Weights of a small mixture-of-experts language model, trained from scratch on English Wikipedia: a sigmoid router.
Below are experts of layer 3 (counted from 0) of a mixture-of-experts language model. Rows are named router (the router's row for the expert), gate (a neuron's input weights, with its number), up (a neuron's input weights, with its number), down (a neuron's output weights, with its number) and show model dimensions 0-127. Each number is 128 + 32 x the weight over its row's rms, rounded and kept within 0 to 255.
After each expert's rows: "mostly gets" lists some tokens that are sent to it at least half of the time. This comes from a sample of Wikipedia text that the model never trained on.

# expert 7
router [185 137 132 138 103 154 104 134 130 169 147 144 177  93  65 144 153  96 121  94 192  76 179  69 120 118 106 124 164 170 132 150  79 134 106 151 157 125 149 116  86 128  94 135  42 129 141 172 137 139 131 104 108 125 130 107 151  92  73 157 153 144 103 169 168 183 124 119 118 141 169 175  55 113 126 161 100  96 113 134 152 100 141  80 100 165 152 138  81 111 137 113 145  97 140 116 111 198 130 155  85 137 122 119 193 142 132 176 103  95 124 186 183 164 107 107 143 141 186 145 124  78  56 170 125 134 145 109]
gate0 [152 148 139  85 141 134  61 114 125 161 147 146 109 151 143 137 119 178  94 147  93  59 224  90 149 147 116 152 123 157 120 151 165  90  97 115 199 106 129 100  85 109 182 135  54 148 109 153 121  67  96 135 108  91 129 155 161  97 112 142  89 121 185 117 106 121 123 135 136 125 156 129  16 160 136 156 145 165 146  83 120 142 126 140 132 141 105 166 129 112 159 160 125 189  87 124 125 173 120 117 122 133 135 228 119 145 129 125 132 150  83 135 136 105 101 148 133 115 127  72 146 110  77  96  89 120 173 160]
up0 [192 115 123  97  68 154  73 116  80 115 104 129 229  94 100 151 112 128 192 134 150 119 199  95 156 125  78  87  84 160  79 164 140 136 168  92 112 154 106 133 133 124 121  83 106 146 131 134 114 171 126 146  83 115 116 133 152 139  79 139 108 125  71 152 136 122 129 144  96 146 142 212  93 149  49 137 128 144 111 141  96 136 188  86 129 122 102 178  98 160 118 141 114 147 139 131  99 106 173 127 144 166 134 114 111 149 162 116 135 173  98 140 101  83 158  86 179 106 181 116  90 132  91 166 178 156 145 113]
down0 [107  93 142 180 157 134 122 139 146 134 141  83 102  74  87 101 181 140 130 109  81 171  59 180  88 138 114 122 141 139 126 143 114 126 154 122 174 175 153  78 145 151 116 187 156  64 105 140 118 130 156 173 131 166 131 152 131 173 101 186 113 108 137  95  98  90 157 110 120 162  81 113 158  95  74  66  90 133  73 144 131 126 130 135  95  96 123 129  76 152  79 138 121 135 147 118 128 128 174  99 106 122 130 102 117  50 125 148 129 116 146 133 107  89 178 135 166  96 153 180 174 231 100 178 141 122 154 102]
mostly gets: " K", " J", " Y", " N", " O", " U"

# expert 5
router [147 106 137 114 169 135 120 187  63  98 113 103 138 172 190 131 140  78 133 132 154 107 171 179 138 147 157 199 128 145 164 128 137  70 173 114 149  90  76 133 175 103  86  96  87 139 104 134 143 108  97 116 153 122 167 144  93 105  91 121 148 144 101 163 152 165 134 118  60  94 114 129 141 129 104 155 130 101  94 113 131  94 133 167 152 173 154 101 145 135 121  81  99 128 179 131 155 178 134 129 164 172 178 178 141 121 137  96 110 108  94 169 165 118 132 126  93 120 142 137  97  64  94 172 217 174  52 103]
gate1 [172 198  99 138  93 115 106  97 108 148  96 142 143 155 130 117 156 169 118 126 109 137 150 106 144 139 136 128 187 130 112 157 163 104 117  54 144 142  98 134 163 139 110 174 123 140 166 143 123 141  67 115 122 135 202 158  62 103  95 185 136 142  92 157 125 110 176 116  69  76 116 150 184  47  92  67 130 127 109 115 104 102 134 199 108 157 142 121  94 183 112 109 196 162  91 117 131 124 125 152 165  86 116  79 152 189 131 112 126 139 120 161 111 165 120 127 134  98 117 113 158 101 125 165  63 131  60 136]
up1 [102 134  29 120  77 109 107 118 147 160 134 115 125 109 135 131  77 171 133  74 111 132 120 108 166 178 146 198 132 149 130 132 133 102  60 151 126 168 185 137 151 150 147 128  80 231 147 187 118  74  98  82 134 171 138 145 149 153 107  57 154 161 115 145 110 155 172 153 133 126 133 128 143 124 112  84 133 100 126 117 123 147 165  86 182 164 174 121 124 148 108  67 123 118 115 144 144 113 180 118 109 130 138 122 119 113 100 141 144 134  64 139  47 108 138 103 125 135 166 125 114 172  56  93 156 152 127 106]
down1 [136 107 162 108 140 161 136  98 184  92 120  93 156 207  89 178 148 160  80 157 118 197 182  88  51 152 139 154 152 119 153 143 159 110 173 174 133 130 114 142 100 113 124 102 101 136 160  99 136 133 133 143 106 114 148  81  78 117  86 145  80 105 113 140 141 103 114 121 133 124 177 171 113 109 106 146 120 135 112 147 133 120  91 177 144 131 158 120 140 196 130 111 107  97 125 103 127 149 102 194 141  55 161 139  60 178 100 113 118 128 147 137  48 111 101 143 167 151 121 131 122 123 115 160  40  77 150  71]
mostly gets: " |", "\n", " 0", " =", " –", ";"

# expert 2
router [142  72  99 106 135 142 177 185 122 125 122 113 153 148 141 156 186 124 109 102  95  97 175 189 122 211 125 185 122 168 159 146 108 125 171 177 213  82  88  99  99 144  81 172 109 125 117 163 109 121 101 165 126 123  78 165 107  75 171 150 122 144 169 144  96  96 149  92  76 166 150 130 184  92 145  60  90  58 138 175 149 142 173 184 116 125 121 144  71 118 137 125 126 146 149 170 130 146 171 166 124 144 158 132 164 117 110 112 149 103 124 128 102 143 142 108 125 116  99 134 103 102 139 131 113 117 102  68]
gate1 [137 110 115 115 109 146 144  90  88 169  90 132 121  70 130 144 187  93 139 115 113 120 246 136 131 151  61 143 128 124 136 136 140 133 193 137 142 126 113 118 201 184 158  73 153 123 192 153  87  97  57 142 145 118 173 162 103  92 129 144  54 171  72 129 144 144  91 120 114 123 169  98  84  93  63 143  87 129 135 159 106 167 117 170 118 138 157  92 166 113  94 159 151 131 127 154 115 114  99 121  89 127 147 152 156 184 117  95 128 167 162 146 156  95 104 115 127  79  86 150 119 126 127 107 170 129 125 119]
up1 [136 115 140 159 180 169 130 182 141 165 156 100 168  97 145 141 109   4 103 150 173 150 115 118 152 135 188 110 121  91  95 129  85 135 115 100  90 115 106 175 162 124  49 157 102 161 136  70 137 136 126 126 155 104 119 114  51 138 164 106 115 109 156 134 175 130 146 151 158 135 160 127 102 103  91 153 139 147  55 116  99  88 126  87 131 108 111 154 108  58 150 186  99 127  98  76 146 132 157 102 128  68 141 129 166 139 101 129 131 151 137  95 147 150 165 139 144 189 152 156 147 172  66 114 152 148 130 133]
down1 [ 81 106 114 124 101 135 133  93 110 163  74 161 128  46 138 134 152  69 122 160 137 106 158 115 191 100  34 169  68 175 133  79 142 163 119 134 110 112 174 193 214 120  73 114 148 135 148 122 177 174 115 136 170  82 138 165 100 155 114 147 150 192 133 128 127 152 133  85 167 106 136  94 100 125  81 158 126 112 118 151  61 156  73 144 107 122 130 118 137 138 116 145 156 118 110  82 127 206  85 107 119 126 128 167 180 172 126 149 135 136 133 137 120 149 133 112 107 157 116 156 125 154 162 103 118 107  90 110]
mostly gets: ")", " United", "es.", ").", "),", " American"

# expert 4
router [117  77 136 182 129 121 156 134 161  99  67  94  87 143 116  86 172 108 116   2 126  93 169 135 105 167 169 135 117 158 195 152 104 138 114 118 118 104 130 159 175 107 151 127 138 137 131 146 100 158  92 160 140 107 108 129  98 112 178 128  97 186 123 108 104  95 192 145 103 171 124  87  85 144 146 123 111 126 109 155 104 189  85 119 135  82 126 146 187 125 142 132  59 141 115 155 211 151 131 147 115 141 105 143  85 120 136 120 185 138 117 137 116 163  93 157  85 162 120 136 118 123 159 161 100 179 148 188]
gate1 [152 110 113 153 165 146 152 162 106 129 110 139 152 104 194 164 104 156 106 121 130 155 172 125 174 107 109 138 126 135  58 183  70 132  46 143 158 119 116 128 148 122 151 120 112  72  86 135 117 162 172 151  93  87 163  73 121  60 131 148  86 158 138 120 104  33 159 109 154 123 129 157 123 119 166 127 139 126 149 140 176 145 174  99 125 123  95 151  92 130 110 160 111 133 122 183 152 218 136  87  98  91 113 171 136 172 170  85 113  91 105 149 108 132  95 179 166 121  99 111 148  93 122  64 132 111  90 155]
up1 [104 192 114 209 164 102 112 123 138 124 144 110 127 100 143 108  90 241 100 115 141 108 118 133 184 100  99 162 101 141 157 123 134  73 161 159 126 184 102 118 137 130 112 147 142  65  88 147  86  89  77 120 118  89 175 135 156  88  58  65 158 173  98 108 123  73 130 132 111 161 144 101 157 143 109 144 113  97 125 135 160 179  89  98 145 149 115 144 111 133 142 177 103 151 211 109 121 168  88 142  93 132 127 133  72 117 125  82 167 136 154 163  97 131 104 134 168 142 150 114 163 139 119 136  77 125 171 133]
down1 [118  92 117 159 130 119 109 127 180 142  73 123 179  79 148 134  80 212 145 103 163 103 150 119 130 124 143 174  57 182 101 137  97 134 118 107 110 192 127 134 102 136 153 171 148 117  96 146 156 136  81  98 104 168 186  94 140 182  83 101 124 143 106 155  69  78 107  32 164 111 161 115 135 142 116  89 120 124  91 115 169 120 115 129 140 150 125 154 180 105 165 137 143 119 106 106 168  94 143  78 116 160 107  98 136 145 131  80 163 176 144 111 178 157 122  98 165 121 111 192  71 113 155 161 127 104 137  85]
mostly gets: "ation", "ment", "ations", "ical", " people", "ator"

# expert 0
router [107 120 152 144 134 114  88 106 173 159 187  89 123  87 105 111  37 113 145 146 143  68 168  97 120 135 113 128  73 168 105 136 116 136  94 138 155  98 139 124 102 172 132 148  98 103  43  90 166 124  98 175 107 187 153 159 161 127 160 151  96 143 148 155 108 107 115 152 127 152 129 155 132 180 122 172 123 106 138 159 147 140  90 123 105 138 215  74 123 153 104 111 147 167  80 177 162 166 129 150 177 192 131 146 164  32 186 137 141 115  86 120 126 160 131 143  92 120 153 127 121 105 109 105 128 180 112 113]
gate1 [170 113  81 106 160 142 109 153 111  86 112 111 127  76 120 214 106 121 101 147  96 128 145 135 127 177 140  71 101 134 103  99  98 137 152 166 158  95  81 145 162 182 106 158 204 104 129 132 150 110  94  72 121 186 127 128 148 124 110 185 116 140  90 112 134 106 135 108 151 140 194 139 177 110 127 169 134  87 130 120 100 180 134 174 114 104  79  77 135  92  94 108  95 196 127 154 142 127 138  96  97 173 161 138 154  87  92 146 122 127  83 101 113 139  71 175 134 193 179 119 168  80 125 108 159 125 164  82]
up1 [ 62 164 120  96 163 128 133 136 136 110 124 103 195 101 147  89 169 127 136 125  68 156  46  54  60 147 162 159 151 173 138  94 116 114 139  75  73 139 146 101 113 105 143 146 160 120 122 125 103 135 133 135 135  73 112 105 183 158 122 142 118 139 144 111 209 130  96 129 128 114 193  99  71  87 171 176 106 136 139 119 115  71 119 163 117 123 137 116 208 155 136 161 120 140 118 102 198  75 153 161 164  98 125 109 118 134 178 107 139 127  76 172 128 132 132 164 177 138 101 122 159 129  78 130 124 114 108 153]
down1 [122  90 150 105  88 111 161 107 129 171 143 136 113 145 201 111 145 116 130 117 130  83 139 126  83 129  96 110  83 146 109 159 131 141 127 113 132 141 169  70 166  66 150 121 116  75 168  90 132 130 132  73 153  92 110 137 120 157 139 119 150 145 131 153  78 127 171  86 120 127 124 175  97 181 132 126  92 208 177 167  60 128  98 109 148 118 144 147 128 174 133 136 138 132  42 110 196 171 128 124 108  79 143 152  83 168 122 201 163 110 152 137 129 151  83 104 195 106 134 193 139 133 125 144  76 105  97  79]
mostly gets: " a", " was", " to", " the", " from", " for"

# expert 6
router [151 145 128 100  91 187  95 182 137  97 122 116 126 146 137 131 164  97 110 116 138 154 150 198 107 109 129  96 135 132 147 139 158 176 174 139 147  90 182  53 159 128 109 150  88 157 125 152 133 103 113 105 124  50 161 162 165 119 120 166 147  70  90 127 177 178 138 122 143 100 118 181  73  96 163 131 119  56 149  90 163 171 144 141  76 158 134 169 183 147 192 144  81 120  97 127 143 133  78 128 126 139 109  77 182 129 141 101  85 119  98  83 107 121 101 103 145 129 113 121 124 172 128 112 105 220 135 125]
gate0 [130 104  57  91 167  89 100 133 143 105  94 143  85 160  81 164 167  79 150  72 173  99 157 163 156 199 106 128  87 162 153 134  82 161 111 155 116 100 138  65 133 123 139 101 148  91  70 172 108 140 146 107 134  97 121 199 134 117 130  93 192 135  98 132 116 164 118 153 108 146  90 121 182  89 180 165 153  79 125 133  98 138 104  91 158 181 160 153 125 121 122 138  92  92 160 142 109  90 177  95 173 132 136 128 133 151 111 154  82 143 150 114 112 107  88 140 121 191 179  99 150 145  98  79 162 137 105 179]
up0 [109 161  91 105 163 136 114  94  99  84 148 161 167 173  79 158  85 138 150 135 120  91 161 166 152 111 121 127 100 103 181 136 140 115  99  64  89 132  97 103 107 152  99 103 147 107 102 173 113 142 113 138  97 122  98 165  99 163  88 129 139 125  75 141 141 123 109 100 123  91  60 132 183  95 196 133 147  78 111  92 124 123 176 152 136 148 172  68 150  93 212  90 153 146 178 102 133 132 156 178 161 134  96  49 113 136  82 162 145 182 171  79 104 121 137 141 152 141 126 136 107 166 110 133 160 181 166 161]
down0 [171 114 109 105 149 163  98 101 150 113 141 108 100 170  81 117 147 154  71 179 124 104 124 161 145 105 120 140 149 102  92 173 162 147 140  86 118 170 131 115 190 162 135  76 117 181 177  89 140 134  82 109 105 167  73 117 102  98 180 114 168 174 113 174 165 167  98 113 181  85 168 165 116 110 126 153 143 125 146  81 154 146  84 147 111 125  83 130 140 151 113 144 103  81 117 101 173 128  72 132 112 107 162 129 115 142  94 156  54 134 129 169 142  88 134 160 167 133  93 104  53 148 132 140  93 196  82 186]
mostly gets: " P", " E", " V", "r", " T", " Mar"